Experts of a small language model.
Size: width 224, vocabulary 6723, 28.4M parameters.
Training: 936M tokens, 5126 steps.
Below are experts of layer 5 (counted from 0) of a mixture-of-experts language model. Rows are named router (the router's row for the expert), gate (a neuron's input weights, with its number), up (a neuron's input weights, with its number), down (a neuron's output weights, with its number) and show model dimensions 0-223. Each number is 500 + 25 x the weight over its row's rms, rounded and kept within 0 to 999. Numbers have three digits each.
Before each expert's rows: a language model's description of what the expert responds to. This comes from a sample of Wikipedia text that the model never trained on.

# expert 6
Description: Capitalized word-initial stems. Opening pieces of longer words, often capitalized names or terms split mid-word, e.g. Char(ts), Coll(ected), autom(akers), Entertain(ment).
router:519468498484506531468510507513499508527472515527546486456501521513523513503472479531487491475484504493509511511495512475527505503521482485489521494499468497538514452553489519508485475527514474510458465540498481531465504497624512497515483501511508500501489540485492516471505484557482530524484535520502486503523518545531493505450492491524514520523500540501522481519494522505448523532488511512481506473520481512450450502484481501549502481525491443473504491524500456494531472470486515485468517488463514559516478509458482532467492549494488533499502498554471507456488514498513482476498483488533473506493528543523483495496504507505520506513548532532517512477481489509558496493471
gate0:485470501543559501539511512468499502487556538501515540473491538480500546499495497490512506492519517464534466517440493506496468524489494525487479509465493527521443506469450504504517489537508507493482528500520479513514461518496498494462487439480477459486542485484483525540476509463548483497504514481511491537489473501488487475495515495479497499490438498476465522503460485548533496490480524498504463512510528496493488484507527533534467447456518508512480527516520504490488528503473497501528505503500534530479495536542496467529516489558497535504501518510475489511492510483516464545490471485493477512519486482501474516574503434472484494498529470519519514513486486477538496516556
up0:473490526519490478486448485469506518570527494540468526500471505499524500483491558519501507486472488478502517490486499547535484496521469508506477523481532514537550515491494513536502477504528501513423497524533538529511523486477469505548537457511487513513511531509479470504473451534514449514510514502491535493487530505506495497473505495492505543497473504489527508487495522494491485520476548483472512515470502523522474479504478473529505494490469481528485511510498474495514531488507503506490514472512514486461492558516526526515482521487534533513438413500497508479547544505530504487535513478462491497490558508479501464523482496506511556502501503492474515448455531497539488498499
down0:497489498498477493510478541492448508496492495556493504502522472527480548519563475456494521486495478499496504538525504490510519453488508470571502517544499497528488491493515501476480499448477514486494475497466511523510462522415523481503554510475514497504474516492509538534524526427478450468518515481511489496446486474464464549441462487509493504473511525502468520505470515499526511509492490524502503506517468458507471526487493507552540503500501496511445493467494495521529473493489501498508509524474481546489528497474510522482489521464506493515473511552482462489510483555476492493451487482488523487486524514537528509499542488493509521514500505481528532478486501504507497528512
gate1:474487519534503458489470510473480513490503508516533513504506492495527538504563491554470521496517535487508496470519469513529519491506483490460534502470436537506494513519478544474487501537535537497468500546523542504499463494500503528499475505529513514482483495453464460501517523488513547505493523503544499511477499484522549564512485486549482514428499475517445461512506504487521519486478500515555466478484504503465460502489472501450503499495498447515462517428502490522521482497534524478490531487489484509485478537540512484506454525504505506512484500501485506533459466499499519517460509503517481496538486531499493519485498480519500507479513516516493482492520470480568480500493
up1:478491488454542500483467477486484507533472458529502472487531504525493461519477557495490490480517535519501526516523527514484501471509496466487431434503533537495485520477514466457500511487462499445506530500474543506484480490522478483491496442471506484497510484523439484514484482511515489524562495489467542514463512496466481528495501489484441476484492507482462551498510517512503470472509472479446519488500483496520489525527508490539535519495468501494488500535502480515505523522535497509500504486493522504468525458478471499497482485502514496466507472514490508463507526519518525494504482490494537465501502502479510550477515480544459449503519527542495483463565505525517495495549
down1:494565531517541505514472503511501521513511527487479503525514475496512483524470513507530458528502492536499499528517493493471462493534471515529499459509525480509532521499504438497537499526463504504489519479474526450489477524550476476467472499467478445485478533514500537514500456510501470534487445488498534499493510486492504461496527499512489476510534504493508513490519527548519498526518522532464492498491505507537469474493487516480526508556535521515483520502470472508546532493440460500475508574534532512523509500482473522523507466552484502506542500492488470475496484498459511505515444498524547530487517522500521531508533445477515458495516488544507499472525507499521515506510
gate2:504506500539430468449499486501511527509556515496530529465499509450503503510487517509472481479533486473465495475443503507526537519509503549465528520520461507522506472491491485456494487520546500491487521475532451523449497525505511515478541494513510479533502498466510507480511464440489514494492524463477512483514534498515509528438513497499527487462477498478499492505497532491492515503483482512524508481499480503487509515547513481525502444511489507513512486512493537523535514482511486528462497505461497480515445478521440515500457501502484482489478486505474536511528528467490474513521526496459460503566500489479499526538489474475496429512500508496517476483469449533499510471516
up2:489485515518496486480504502551515492499491536545572468503525509521484503518462489514528507503463465505478473487534505505515532508497508492530527479474490493539533543471523493499539498500543511460474474490511511499511525521518539501511512465512484504468479527478452529504527471511496500540574489514544479487490476517484502471492500536515548508492498526544546494494507572483515481501505446537480495549517505475524492471425513492518478483516518499467495530494516512503531500491530503488523505503472481505491516502454547513486498485503513487497537477524472513466556523490441515526519494497511506545501500501522547492492455473495478528495529486537514530513483522546493516485463
down2:470494541504462466420495451546485524532500545507527517492527518486479495503498508546512463508492477526505468479467509538467481502547508512513517493482503528510536533442566522478494498498490470494498522507559499505552499496471511519503529467516512529486493495496512495473566482458417527480505509487487498477557510504514506472474489542549507497475509494487503495507487542530523496455520484520517507494497509461462495493527488497532486502503496497485497504483488525490524517472517493523504489523491489484524510522423498500505500510517506522492506496481461470532522538547501480516506509540493521510563480506519489527540516477495491509489487477470534477517511503504479545470507
gate3:514530507548538517535521523516507482435488510519534498491494527511492465533521510498476508488461489471524560490509479529502515452458494473473500488497514509528472500545526498475515559522484510493495535487482525473510525486507513520505477525496498493547513542491507497480459499525476491509553517527518516542493518479536487520511487487490479496458499477515452492520520531505534494524500497531459527509503455466485452517527530504490546489523522480547465471468458440448544489477486481456492513482486559520508499513527491459517525493524533497485471511501522487515511446464519507454470522468522501504523510507533522486509523486506495497516530534498498485501528493521504468469466
up3:517505440522473479497466471471472487482438474493476472515496509470509516487480475439501502513499480530511510486506472484462496509519494488524504479481529511482483473497505474509481458518477471478557487484434523526518497517535450501507517501505487474502499524465466519509491475510512473504499510506520505495449516490461480532536522502496489485493503535509502497464510528489475485504515498507491505513520541531555520516487522512497455541420463491506543498463453467461469483459469510465476543539500512472470533479494475533525502483510517527517495462450484484453481496533540524456483482509463506497504497515510525525515513543547531482487492491468535480484512494504537501514498
down3:472508539500498467511482517508509537514479472524458492496507454491505547519510550483494467536515513506486498520489480465449504524526467499494524480481518475485504513502452556468446542489517474491488489496458490576478511477532510514467520504490522487481495524532439534542514496480491485460511490499473548485510494461495505515502485529471569507540490505486470500511495510495471467506499519487507512523525481562502502531483502489495499497501505486508496501504455489478502496519511514489498541517495473552558518490504494565489517476476489508472523506511507535538508532455501491524512486500484471507460515499523469502580537482529512470515524455474497480483505520492528531529507
gate4:456438465464537525470480515499478491517508510497511467475471481514504454472460502502469473460469496485506518497513477517495519500502511513441500500463502520482537526527491536507522541477473482465514518476513502506520482498493484492486527504495504485512456540493484465521524492461485476521467498495499501517573459496485491564515512544508531492523492475517465498511490487470480502486540522485477498519542504485552560505517543514500551549536501523508512514519508498486511487516480507482482470464429514495471490483511486472530550504490482525483515518528489534509508496490523542489563484501521470469535499526487542525490496509514475513527499494452491477482482519478552476496474
up4:512505529499504497487506516497553504456489480507504495512444504472484512508491488496499501519535534490519558536469485547492467527478515452533484500490486523483483536469515488483541545460529501530551510492524445507470522499472486486542501516518500507498541520490515498497489502513524505471454500476473485510461490459498533512530509500477502519442525535504495496483480489468531476513503493510499518481515519501501491517511546505481476453463485468519501492540523499515509494495517481476461482536561505522485489530470564479497510488487570497524572520516479484482491502494529540477483464542485471535501458505500503494503514502502507467440511476524480519483495462503483489459555
down4:478514524535523451491487487517469547445516552502490506519518494506521481471465519472488522534461476508486476494511472481510478479475489510492480494451504515484522525508512537513486491479503483479502526509479501478481465489510517477525553465492514486525521471479498450438506535471527461515474454507520534519474470485516503490515438494478501463476495510488490543516510446501490498490565502520489525509529483521511537516528506483452503469529475507495528478519489522507497490532491495548503459531454485522485507487510516484530506500554547481491508477512513500544491527523521494520523532454516507445521522505485523486477501527512486562541499544518505481466492516507520483541463
gate5:559505516538476489467519500469529455470537487489458501522511554514470489467485495500542514507518496460475499473465481474517535474515474498476510478484493457473493452499501519534492484522497482476504529532489485472478467531459512506464512453508488487478517528505505505477475503531520474533504491495569511504505506510512524458463487474481480448513488505504504496486506507500528511466545535486538470511511490538476497458466492500517513502474506508484535562520470470544532500556473485506505536535463516471507518512525492504540522486520512456516473462488491539506506520490490487477514527536508499515497456518460467509499504488514472506457501491478537521452507532517523520519558
up5:460466479494483503463497471500452510461511510534447510479502455519495511493483519468487514504506468431523487525520480523527469503470498455488509500516446501441498506506494530462471462537527498474500525520479502471501503500485550507505438503533516508521493477469481493493518494478516521525514506477483479512480522512516500495501507487547534453473508485427478515559522542484515500507500538511493528490491515521452467493460466487474474493513461504466488506499533459518519495478470498521509510505517490504487482499505509526527497494528487509446475514515481538486506492509533504512467486506500459482569493518570483513537478494482509499506511527523490497487477480541536458549497
down5:542531483465487505465528539554529472470502506472495498504491491481525483510483482515487539538530504469484521442456490502464518478527511469499502501476489487523530507490502473507469508525486514489474498508517479489514518492510527533486546490477446489484465502519529476512498545503490501485486524530561549516507499518483493504477501434485501477514480499535516497500480558514503444473474464458502469548498480496472495518544485501526519532507508497508547501542492531536504524552481482537489508519527481477447476550495459550502486491503490493486532465502480506471492473502502489501472551478502521516468463513501512547486494500499486449466482462484548516471523516518483502503474
gate6:465483513468502500455473499481508474472508509507516505508557514553496482511509491529476488479476506538525504518493516523480498497468473519442496479508514485482529487518505528503499478514473475525476482496506516510521517493498527502511520518508499520479488531470462500493449516537534530517478543483546491526499491566474518523494481468460459510537495479512500439468538483497497509503515521509484454504511515502506478519534551502479528523528473472499476548487515470466524493485494467533482487563525519473536468504458524458452522557506504517448495472473494521512491484494487480492475460524507504535458521524549511482512468516529488515516516485531550477519535532527492480487466
up6:489537533479501489511490484508451499490539479538476507514501491442501502477522508490479500505506489518485483522499501461517495478529519494505488564485516518495527542506525491517535495520516531497535473471473486516509429494511492503487501508521524444451500487527525474516543552521525450497481473501483515508525527484541469503497486452511540538509520530502514542528525504553501512468509465470521494514502501508508514514510460492541530484496544507516466462478497512501488548497486482469525487488555529474529516466535472506535449509477481493502470498474506505509471465488555495502478545460492524536468498454535521492528512488516516499494466546491502520497516467481521517463543
down6:506551478481479496508530501509452503519519491463515524460510527491495519477490518491522524535487509523476492482519540501445496524519500477524527484472480499510462493514488512490501519520475498526478527471534500501467498509509509474490458488482474477511505531516481507518502481477471529471513469534517496526520524467473469476477495528530504504517522490475512497507524459451456487518469518470530508508447493498439458519527463516499512470513468487559523501493495521505501455425509530476490487499484477539484505495482479532489499498491450498516444487497485454448555486452499492487510470489461537479552449500493514473491499500485526480474506451501453488476466517461490525506468
gate7:532502515520472510482534478544516465499491512554531494505527514530492487511512491480467475501479526487468513476519475525514522535504478481519488510481467493497537465560491498528510541518517495517512529478500497502462449507503490483502522498467490528537514512461454522516459532513509504477506505471479491487495464522458451517552528488467514470486476478514517481489502525449499518512506498533477487512497487491482465503495494530515525476496537478507499523532500453488490497481515464468487504533501513499484525512444524478454492537473483543444473514518463466473508524485489481443462489472493519468530547498498513508562480520543535509537525496556500512465487544464509475518485
up7:493553503502506478443507519489559497486490517493517478529528492520478519525481459517473489503528515478525519471476510524513519471475499536480503514533458488513489554491558495499496483497496534507553484504503506437516535525483513497495486543484488505486500468536499489505498518523506460495517502520504467465539474502532506510459483529505517512518554454451483504513491493559541509473472496547484499476503522507498495476516466497491494484474504462522483418481560564484505549521504479519469565521533498499497522512492501503490494491527536510483495503526471476503517473494488521499506480479512522473465509440508493513436498511492470518507508491448505502497494486469494482509474
down7:531457493498489530503486511525507517502498499509530501502470509492507511475537513500506521517553509476496484467529490480483521487490556505490477561514512513542483508517517486495540524447507495546503538477471500487519506454515538465522512514475500515473471510481479539516488543485490491488531521517471522517547558512500486487476514511520481475525511530534535547492469447489503494534460466474501571495464502468503517454505485541505529513498478456476519542498493505488476497494489509503523548508532470498478496530537526471525538488500487515469514486476517519494507514497488452491530496529513544496522524532495487466461516490471465529480526450518448460484541506483477539520512
gate8:521474484518510456465503503538521487512493548527493530468522491490512548482479488455515498526496517440494485484478516518431474493481504495484539521506474511526477479504495502502503532549483495509436494515504487474482522557482480483541445514480480514490474489489534436543500559558478503489504477518503524496457460509488460503546522488518503502497533501505505510520499481515520518502527507541538521520514487503477499533490452498518506493515531459489492461484505493474486468477511515492474501520492491503544517536522477484493509536534503467464495473481488484508498485475523504436464500516520522488477518476485489535499464516527509558546526496449493472488484541525477500499499
up8:513480552496504502461505532552498468526449540486502490474502508507508508521514520502464503453481456529491510491529510497483452460480553525512550514519499501568458547491499503492482461504497452549487445497482508485479497533548504526500487528548475517488470462502499451522469501488484558510491528513500493518516469539483488537506500501510506483503496502512543515520491556504521503515470532470553479492483502470488483528469528509554516467482475500490496486500497481487526492498515502477494534464495469494516495476491529500491534486506516481483514532504491496473505533508466508496490464549480502498482468473470553500516477490495547486509539512519489478496518497533468478435497
down8:445460496498502519484521540537518477503497503504475505492542445509535521479465467480527569477520532468458531444524521507497515488498487536504475483524482515518459532523469526518495507506506482554435513524525492458481466511574500519518465506524464499511510501505490517505503501523512518520480525498507532477486488532490456531511500516525494486463506488477529499503510499533504487509494495470551488516512525489524481548507446449524514494502480507537495489536488486489517483471519531450487491487499479495533505471524449503527483505517498500509532489530521511482488495498542533494518487531504512435464508443486515485500480498509498511481528484460548524492483476530455525505498
gate9:480508528488527528478490504510508514521487502518483478459540514504541511491537535483500521462500497466490467526445525528533512485488538510491526481468527499554477502501487482492525524521524480544473488514498500526459502466517507465513491503505506517503508525490492518541461471479487530541494478494488492498521512516501472450496513494533507472500518502481520529497469474483483509495487484548517506494486509491494502515484492513523531484517463456477477513560472499426536487488498522544483496473487540518468498531409535478473524536527491547512465493505458487506486497473506513448471519500525522527530461510500494464474461496463534511530534481531499531563467510491508514489463
up9:481491460476516552509482482517461513501476483512480466503508514502502483518545469475440501480456502477483499525471497486522507474486502554503528534515497491494498534504531541470509521473485447502473458501500524519506527471500483525478492508542483506475515551488493481544483511534495520497532504498533533562509497512470486499518521480528507512517503513475496550467459469485481493520456494524516480524457503496546484480480486481524551497530506491477512509531477515429458501455486509489468537490539549499495507532438507491474537458460501512507477487522505498450462513482495512466495492497470542529485493469457508485507493516532520479534506523480481480489500527541469492494505
down9:465460482459498524513491516475492507473502498506498499505540480480520517508487510505444486544476469511488493483496491510537502513507462522471460523518488442532486484504505517478511484485515498458502505499508498507452511494519533500467512501562532516511486489487517540495470482522464551482495488493512494521488500502530498503505509525523504519483469507493519471525475483503443474551472495436510469512528511529488495411511460481503485513470515517442479498532510543559509511506446535574493486480495487500479504504459508463517495501540520517483513480494443512512500541473497503524473503478500501476503480510523513507527467560479545481485472453470493507524473494491469478492501
gate10:490527543499501487512486509486504481504533503513526524473489506518503491509523449507512508480486490537498468501508516556515507527488474520502471493484509537497494473517479498499494500543539489466495489501529512516513508534466475508493532512492515484492489529433487482483481491440491477505527511485558510482465491488481480455474522473422475467491545460511505496493514487517495459468480536544510466493466475500444498482506479523506525500467530503501501519516514484537506490463488507505481454503516458534499487573508500502520466540495501518484477470497495493556480508470529508515499500450498468500514499535526469506455491518488500495502528572425512461475492535485501482524546
up10:447510518523474486521507482463513523500505507480537542487488456488526524526483445515510515501517537500506509508532476513521476521534470520488498503513469512467458484497486494522488472540548529491466483533500490536494495529503485480503511534477532497442544478508493480484513489452519493456492535504488483456544499486532555518486456466519540487500537509503512497512447578509487529511457516480522495473482487547505467494517446472506453510485503501494461496475525495533542513473498486492530529499494501509523513529506543485492462502539507490521502526491506504517496535504467477506481510440513483511525491561534493482497513522499465494506503472537528476513523490513527525515546
down10:478450503484478485488473477484526470517521477508484495509516533516521530584488450489498517524507472529446455474480528496505481499456540451497546482471533490516467497553490456485503490484539516510459483483534483517520493472515455500515492521527520504492497537519482480466500514459540519546539496503517500517500495516477520468512465490517493490517481490547537474515525492510503508543491513555504465514473515505490495494534513486497510477475498541471541512534488494521496484554541517447522504475520475518510519517471499529511477494501538477511489470492491505482518492545467489565474486487513532469488493521487502482475532506469528492511494519515488536494448477525460503496467
gate11:520571528533510478482472525466498506504522475485480465464491506492512536461473476521496507498498519522504510478519504525489485527478492491548545472508486495491498494552493522495459514501486489492479491569492497511514493525505472485497438479544486487499509508458481482515481491496541519481444493520523504524492555506554535492507511517500558494506497552499505481489488477510477548497463524491507510499528488560478485472491494510450464499507517466533503522468494533498519475467510516453454518505485498483489460496523496505525467543491523482504542482514492517497455524470501497469492520528522486509523517485503470547480486479497534507536520522491559495457482486472441510467541
up11:501489488492532549510461512475495482482475473497514538488547560483505488491463513538481497486480484517504512476533535481532478508482504511536488487527506490489495470529510497530494523501500448449457492491544532504519523511497513479491449465519495486500509496513501537504502521482468510515471478472467536554477501508449531516545442536467517486497516598501505521520521467496487513522519505467537533490484489516494515519478524500483479470518479475515521485480484494518494500502536477492528492475531474518521524483480503576509487497506521506476488489505461482492510540505514479509475510504518472475524502517553529555564472471505510526520502527481525497480444494499491523478526
down11:507514463492494522506486530482517479513481480557526509496528528490512500511490473460486485513507510492470537475513508517490472543504476477514478449486549531539494494542507498539507536468521512498450456526513502486511462467494453477531462498495485444502528515527502511510484448489492481482447502461478488516495536489478478490498509501555473516566477477483504461506477493526472489471492495518501471469480480488508464562475478468526448517500492469544533485479451523482532498506520545524511480527534511525494494467511494455470540501486485482447546504520511516480473500558501457545495517503500484502499522475496509506517510507515510511502456487480517478480482490481469493477491
gate12:544467507525557521495497493484491520496539481484498531521560497523513482535523511539525511501447554491507491504488486487476495529532460513509477479475468517499527481471478475527514495526518469502489528533489524503517519519502526516475473453477513481446523492511491446499452497466493499521516508472508480495571498488489483544480545506492483481491467489487531492496525473497498486498520504480522507462476465510485476507549484505514562497544440469498479480518472471432510488451490469486456473522499488538521468527490508502456455525518488492461487528474494518514486541508457485481526466526509482498502502516514471513499491499497451507502541525506495470545510487500514517515516
up12:527503504514502516486494501460534525496487495492533526474476528473485482449502498512498495489517533470480512516504478490509492525503511498543516499548523505488465483453488497497512511536505521453501515483479517517528483500530528465523505495474517440489474455529507547483484563511507495495483454481467462500481507487466510487519507545496462500489470514513487518477502454497528489490485473518500500524484495511462526526516527498484519491477518449495501506476535526544509483489534503531508512510518507472542504506497448520514496482586493481490516537423555512527469511508528488532529468479505510496481477520561569551471512487484488498493454488501528484520522537538520522514501
down12:484483501503473536483506514514494561493493482486502483485502543527494520460516483496481467497554503484495489457482506522533524492451526492527530535520502481503489473439576509501509463463508518511511512496523469489476475450519497485492523510526483501503463494526510514494501453465505454484511500523461528524480456512503567454515513532484491542491506501498519476495530516483454498506480482485539480476529486509509497490478497575501492527479535492496505527517500513508550481493512498511482539473531522529516490471501476478545564536524522522517466536462496461535528465545532487509490464457507531540482508491517513486520463473505512522489492474518513479501472524492501490497478
gate13:482491511526462512477525479536491514524526530518532482501523538492503551529467511514466493522481488446508478494512510526491502509499509467452485515513498512451512462551527520500547523488501493475505505489519458510488466509557487485463501497501488484467536478487520476516468500476497484524517521516548524484532455542471464498522539469491464513489468466509539522497511500501475510454504505554491503504516531498491468527503485488512521451513506459501520526495533485474557447493488517486459527503493496506469477510486489472505473533492447504492542409508493499467491494503443509515475470490490501502504467516496464526508490507528510514511541511519517447493490510496444531489492
up13:504465503532517497523533529554538529502500508494493513492496516493547522496479540517485503500514464495504533474506532556500513519563562530468518490519516505549469496497477475484505580524528479469505503495504496495508530485500490495477448518516498443498468496522518483550486471495537530476539462494461547520523510470494499484477525530501495460483497480508485520510493492493509447513530476545493531486510505472488517505490473494505509527480521477541502487517478485550553497496491492539511536490486478435516549453482453503519481472471476515524511512494465493506541498498498506490489524505495462511504504471516511519519493421502493498501509536495471515507494520531513471500538
down13:511471500486474477498474505505481504509540533523485505501553474496491512506503485567469468536487450526465530479520478550483538460482494478474507519501506496465457467470477506519483479514510498517493534473483535462486531506525461495495449486505496467481484539537538459556462457532493541524506477507495485526573455525552487525462534465574462472493528506519514514491482488499513511515488488538499501513515531509512477541499491495483492531489509531499525482501514518482521529529518534479465514481479495501470509492526469468525528484519455483522514500491492479498470508488528524539485487552515470501482488505503530527523517471521493519490471515494482491508517477532481522479518
gate14:529494467479506518506517517486525542501496517525517493505518533580507489470514497525505488514495494509485490523529486456494482511510507467467554529493482474514550453512502511494528474491503473532493488479476531530480461465520517504477488519484545473500524516480491487516490522520472515528502526489492464500524497501461481515511510504515474466530477480497432445483504480470476530533507499484477478455533480529494488471510514507500488520494488482482534511546543509450506475474478504481487476511523510509496517536487496460517515530516505561494511454502492490473474475496511508489475493525553530520499538522499471566452491544482487507490503483489495477534510528541512566528573
up14:495491436484521492473566503451495485458572512529500511508496519507508477453507525467527503506517481480540510515509520471511501519507437438441508539481492512516515476484477466454547479481502460507472498491468504517499486492501492496482511486456499493521506513514502479503519469518450500500515481527472506493486485495489486493489532492497511479510476474536470557543512496465467525546469470449491452509526502472499525474482555506481478510487451531469489479519473512495504472479515508511481460493532484504509479487507478476478502504465496496501520474541518491514480533515485503467485451523516532472468498513497513516479463535538511493548499540506478479499518520471476489537527
down14:509509518552488488524492484506482499500507495498515505438498476462518498510518497504488503465479494475434508539482481528495515533466538505532519530514505514491489500507562526449486498445498520524500517495495503512514450527543500499537489475542475501436485489522472561475478479471490499493481500539501539509507519488448503504528570472478508506476503498513487454486507508478504497485514495502507499503489517519500525457484486510478487490530484496500472550486537478484520503526534490437527492506482527521522517503509515504468486513519476503512507504470511540528513509581487511487516494495527487533527460508539503550465513493497556469493538430512511498484523526505526508455503
gate15:537487502510507510506502530457483493517541540512512473485512461504482510511443461517471488462492510502523518494509515552504510520517490556462446547445484555477511476504473515471493484513514459503542539487517519537483510481508524517505502515497516454506506465430502511538528451496491432485488506519499486498484503578470487516512510513482545470489507491512521501501473500516501485465493492528492553470501495490460507534519499496457493469474506455512469476490518469517481523460456519514529502529485503477489514519444510501496525505489529550493472515497540496521454498490513509489500470504491500495516535482482507475517495532466488498537495518476482511504495513490554474541505
up15:518517510499562486479464535479477488528510499495524508523490479485492511566446471499472491489489559457494567530476548514486495541506468529517470480513533501479511520511480499466518491508454476470515458455491516507468559480479492501524530509530508517504498558511513497481531493481506481525516504545523500503516492487523518497500484507461502486494549451504504518515464503529544541484533524494494562481485461482492541513523494479509473528493529499487498504486523522503513514545484492538512494512475492474518487529477505496498506492552539515510537508512492570519450519490491505472515485480557500483465497502520491498461495480493471457471494490498485534503472510479473537499482
down15:494467528474486494475470486533512533489551502456509516537491523501488506520476484469559473510557475470452484444483510515500471482496515438517548505486491511490449508436536517494461491475549492523448514494518467507523483544499498521473531445477517479448466558493508508507521528490489501489495532492466470527456478512499507493486532534514498515522507490492495459465512507486481480512466468482511519470509543485499502486499511498480483511486478486524495488498499512498520490482524502464503502461511469506472501477493501469468530516487477472467524475455498472517528525573489483527529503502501537517500498502506503531511500532527487479520527525499466452479475511501453512482468
gate16:524501458533519502470509515492514477511511523494505541544524521513468483460488540504508503509511519461486507513441492525541483488509506489460519518498489480501559479474453493525576505529542465507507522501540493489490496494490478496490501479500489503489543509512521545474505486434504555511534502500510513505498433501531526503467485504532484472476538557474525458488487481494521499449530498511553522505493490505523458516496535523507500519510482510492513522473497458493522429471545493507473471545505492489501517479488526490497489463514526522527489502535504508470516471484545465506522528525487502505515489541457532531515508526515485497487489513520530524486503539499559486491481
up16:511495480527514493500478453500495483480506501494472503483506462467465500526503473476555497494502507510528460473506468486521486498487451486471498444489508504447485516500499477484518483460516576554479504480488515477500557505491520516454487519492487485462493511539464480451488518552465495483553501505523519518460487479557512503482463447541485453514472497465491467445526498506497498535493527502467503476518508545532493510494501517509470474498467505519497523459496508494464498514496497493442503530501495468463519504560490513497501482471511501471533521475491493472526468503470509477500505486533513446514508498480482537498492463526540519536527504493521478537497508467482521481494
down16:495514507503514528507489527475485508478457537525534513532481474507487449500474511535435521504498528538481550494486492540485453522517520504473473467471507475502514484484501518444480495494484527463501524484473485545493477502531513473506521514504515547504464489493515504513493464511506506494484479492486451501495513526562542511458517501481507546480487528535501496464503512507450559544461553486485520504480458473505549467490501521493492453530491528478486455506490507475464463479552545462526486497514510461506502515542500491492490494554497461510503542471516484471496532514514461510464524481487473501519487497506523480477480510487540509492510471497485499531526510471510512482470
gate17:498533513505497467506511476507518554507489495537487520446513544512499516524558474469528505505513511447511510522486466514519554451503460487513490480473458516474509466465532529500482492484527458504526497506504492499499547522478508511542515482484498488525520522507510481499508490478505453492492500470525516480484501463508507500504530510530544461497537507495503512497488481455505475486431484552497467503491548511524550505475534497502512496522499472536531537477533515457505494452520525476507557473476498489473512514491490500482509487548490540493467498515519500530541484458492463437532488521524508516505478531501499575490491524498488526478480534497484462506497549498516486489493
up17:491516492543484505546483515483496499433502508489552466519495501481513508471490498488501509509537513520516518502472471520504515524503499520517515513467472495479500473490495543541537505503489492458541513460480516465473455548464480494524496527463504517534461516472501496521533523509513450511464490498479486485481534494452432491521522530506476550503460527461490468531512506498527529504524506492503519472487511524501491519537481466454498491489537472530496501461470508535488524503531504503526507513527518483550479537480526500521469512495539429481522428485526469529474482499518543497485495461504542513512520489513454493502492509489487531501486484492529534501502492489459495551520
down17:493516504485534521517535524510472486501497504497518500544549499472499482545483510474497494468452506537484492504522496502460488518501527478445486506432502507488460526528489512500562550502500478497489455495483562470507487512456501489497517516491531518549494521494514489506471546492486496470536503522545527482500506487511514532513464528501491520507474496526467459510494487512498471493524503464526510529552445502495507453464474472503497494460506536490529502501465512470503452510473487496524471496485520526505506513500528472540536541480522496484475521480496473496439481525520494515518450493485478504462535517459518481492462534510538511532516515460477521485477473499459529526538
gate18:514471497480465543499489501518487509475542463527477529461522510516520521509473483495477478476494526484502520476436472462473492483492502460498542482491496463502518506517525511532514514483470493509496542545519496528520495502514470524486465483502497511508467512467487520451488496491507469543482472532544506541505530516494497494494526497464525492542506522457511486466491478457511551490494495464496492470534454496485442535492484537515486502501510444528493515476457439476536497518481536498458522433481507493543470518492486497465496535494492475496472512534472478495486537531512511503476482500525506503482507484496520513491530446479516515534516527444474535478466476457478493521501
up18:539459500510468462478508494511524491486488499514495490532482524525480547499512558521517491557508521506520496484517529513482486483482535538506504500521514496533487465511502535504452499494553491487472514584504470513466489463497477455521511488509503524535526540470519500508487490508515528538498526515530513484500500508566476493527515517504449528476506494529484463510535487494504477488509480494483517495526485509522485520473528479505473562495476448532476514501415513511523482459491509477484546518494488527480511515495465533507501443491515558484510507497524466498487501508475484462431493501480486522480512513467488527478479518478507534514501482480516519506524508458461475482474
down18:473496449468488532516506498474548456466481491495489507489554522455490521496472460473517489528526505519520530469472494455515444489513477480497542522501473491500518503510496515504499498478512515476480492479518515504555491506561487528499504464484536515472514495483488468470490497453501497505482454439514471481480523507497500453500512481512496513512509524448483492494516460505525474496493492522486506490496510484511471558487493541469498514471502535459514496511467457541498495538475537519490506448504447480470505509479503507441495517529549503510495479511489479450462451555489511513489472476499451453517488486489532520499511482509535508482487506493450508505498469500480448508496
gate19:542505509514518499487506487532452448489496522465505486459440516506486501470477532511524487470467488507488510518519534507478506526476522487481566484517469491482524483452488553505452492519468504475498535521488500511512538516490497487490492504506474440521463491538511475533522477502457499504524522476473501512502521506534499461473476497508495523479509514511499484513480531527508512545510458504509460527500548527479470483454520515513501474521469504518478509470492495448480457512519531510485535521478498472526519418486550489533448525460510548490528490510499496490561503457472478512495493507504503546476477517497491513488467498508516478479505528520458501519514500489468536481475
up19:497518504484497489535480518473481502421510495519477514481491497521499525486525495445536526509509521507531515546552498477511486482509494487514544532486480476494451510467511488511480502543501505503502482498494514510456510456485528456520550476530529458498460494501544545461489513532529448513511477482489492453513460498537508494515517497486525483476479529486470474496509528475525486525500476502484521510510496533513474475532464482460509521509489448533484476496499501538483508478504502509571465560502474520485500484529545549479475469530516510532493480551518480474530506473538491496531527504494504491497496476491518521451525471508501500465479499477478510489511461526508507438495
down19:492447488475519520488499560490544509487505475505466545504490485534522534526462461467511578514495527481520480540536475497502499470518490534485533512485452501483497538478487455454531516515472487534525464495456482487485483477479517489483504487481538506459489537489516464507488490507518452509491540537493488490511476517501521504501517478505524489483456533473491501485554483496528474533501484515515488549475500530499547469495465486463509539531439500513469511512548508483474520493486502502536472523490514473507507527485500515475498476535532518486502475469498490482488508450498479444515505508537478492485479491536484481506518499491482518484548518498470501502520555517519503494443
gate20:519473489491487484500475490459498498485496540510538515482484525510483459448509483512528505513491509483540497542539501545501516514542479513534496489499471516506528498482481519504482511455511453542479500530531523484476504486495534493539447507504479500504484571493470529501501526538510519467510510565508428538477512509499512500501498519522518527508472543500446488495494490501533520491462473496508563474497506506487495504485522503509494458507496481485531516439507513504517490492516541452471516480509512557489487514510503516520460514536481531469496495514522514513506458462523446461506495507524525531497543528526494524485540494497473535470564474520511536476522478538510516489504
up20:550497468467530511513488494487450490468546489513502448482499502464496467454538444518512496516512484507490505467514532448470521519511493474534552473523491506539509525487514496501496498508504513528523534451538448496477493482502534499511502525517499449503471499486507507508515457504509487474480469487526506499500488487557542467460505480469535517492494495493492512460518457495504529447507443519494495497501496511443506532464522486540544490488507501516501467457478516552505516542487518470497534508509515470518480495522511528519481496513505480529497482488590492486479514490502492515518502481525513493471480508492504494455523489519517482482489492450513496467508445478511554509527
down20:523472511480518502522506533455501469503500491498478514426505502516523550510503543513497533527474452488541552497524519524465497503457481527492547461493471538532557542510466516495519491483513468527506503500508456488502497521454551485499489513497508492504473475457484483475514480513479494504560521504534479495514506513544513514495472501502565488467523522493470515494473490497546500479527492508472548486514472489437507535496492507532497470491483515487515514503502549519500488518514479506488465476444532517482490513455501503509480496498539525505471472521523495486462530482543538507540477527471455472480477490482492515499518464485489497444498518479517538514512463514482505510503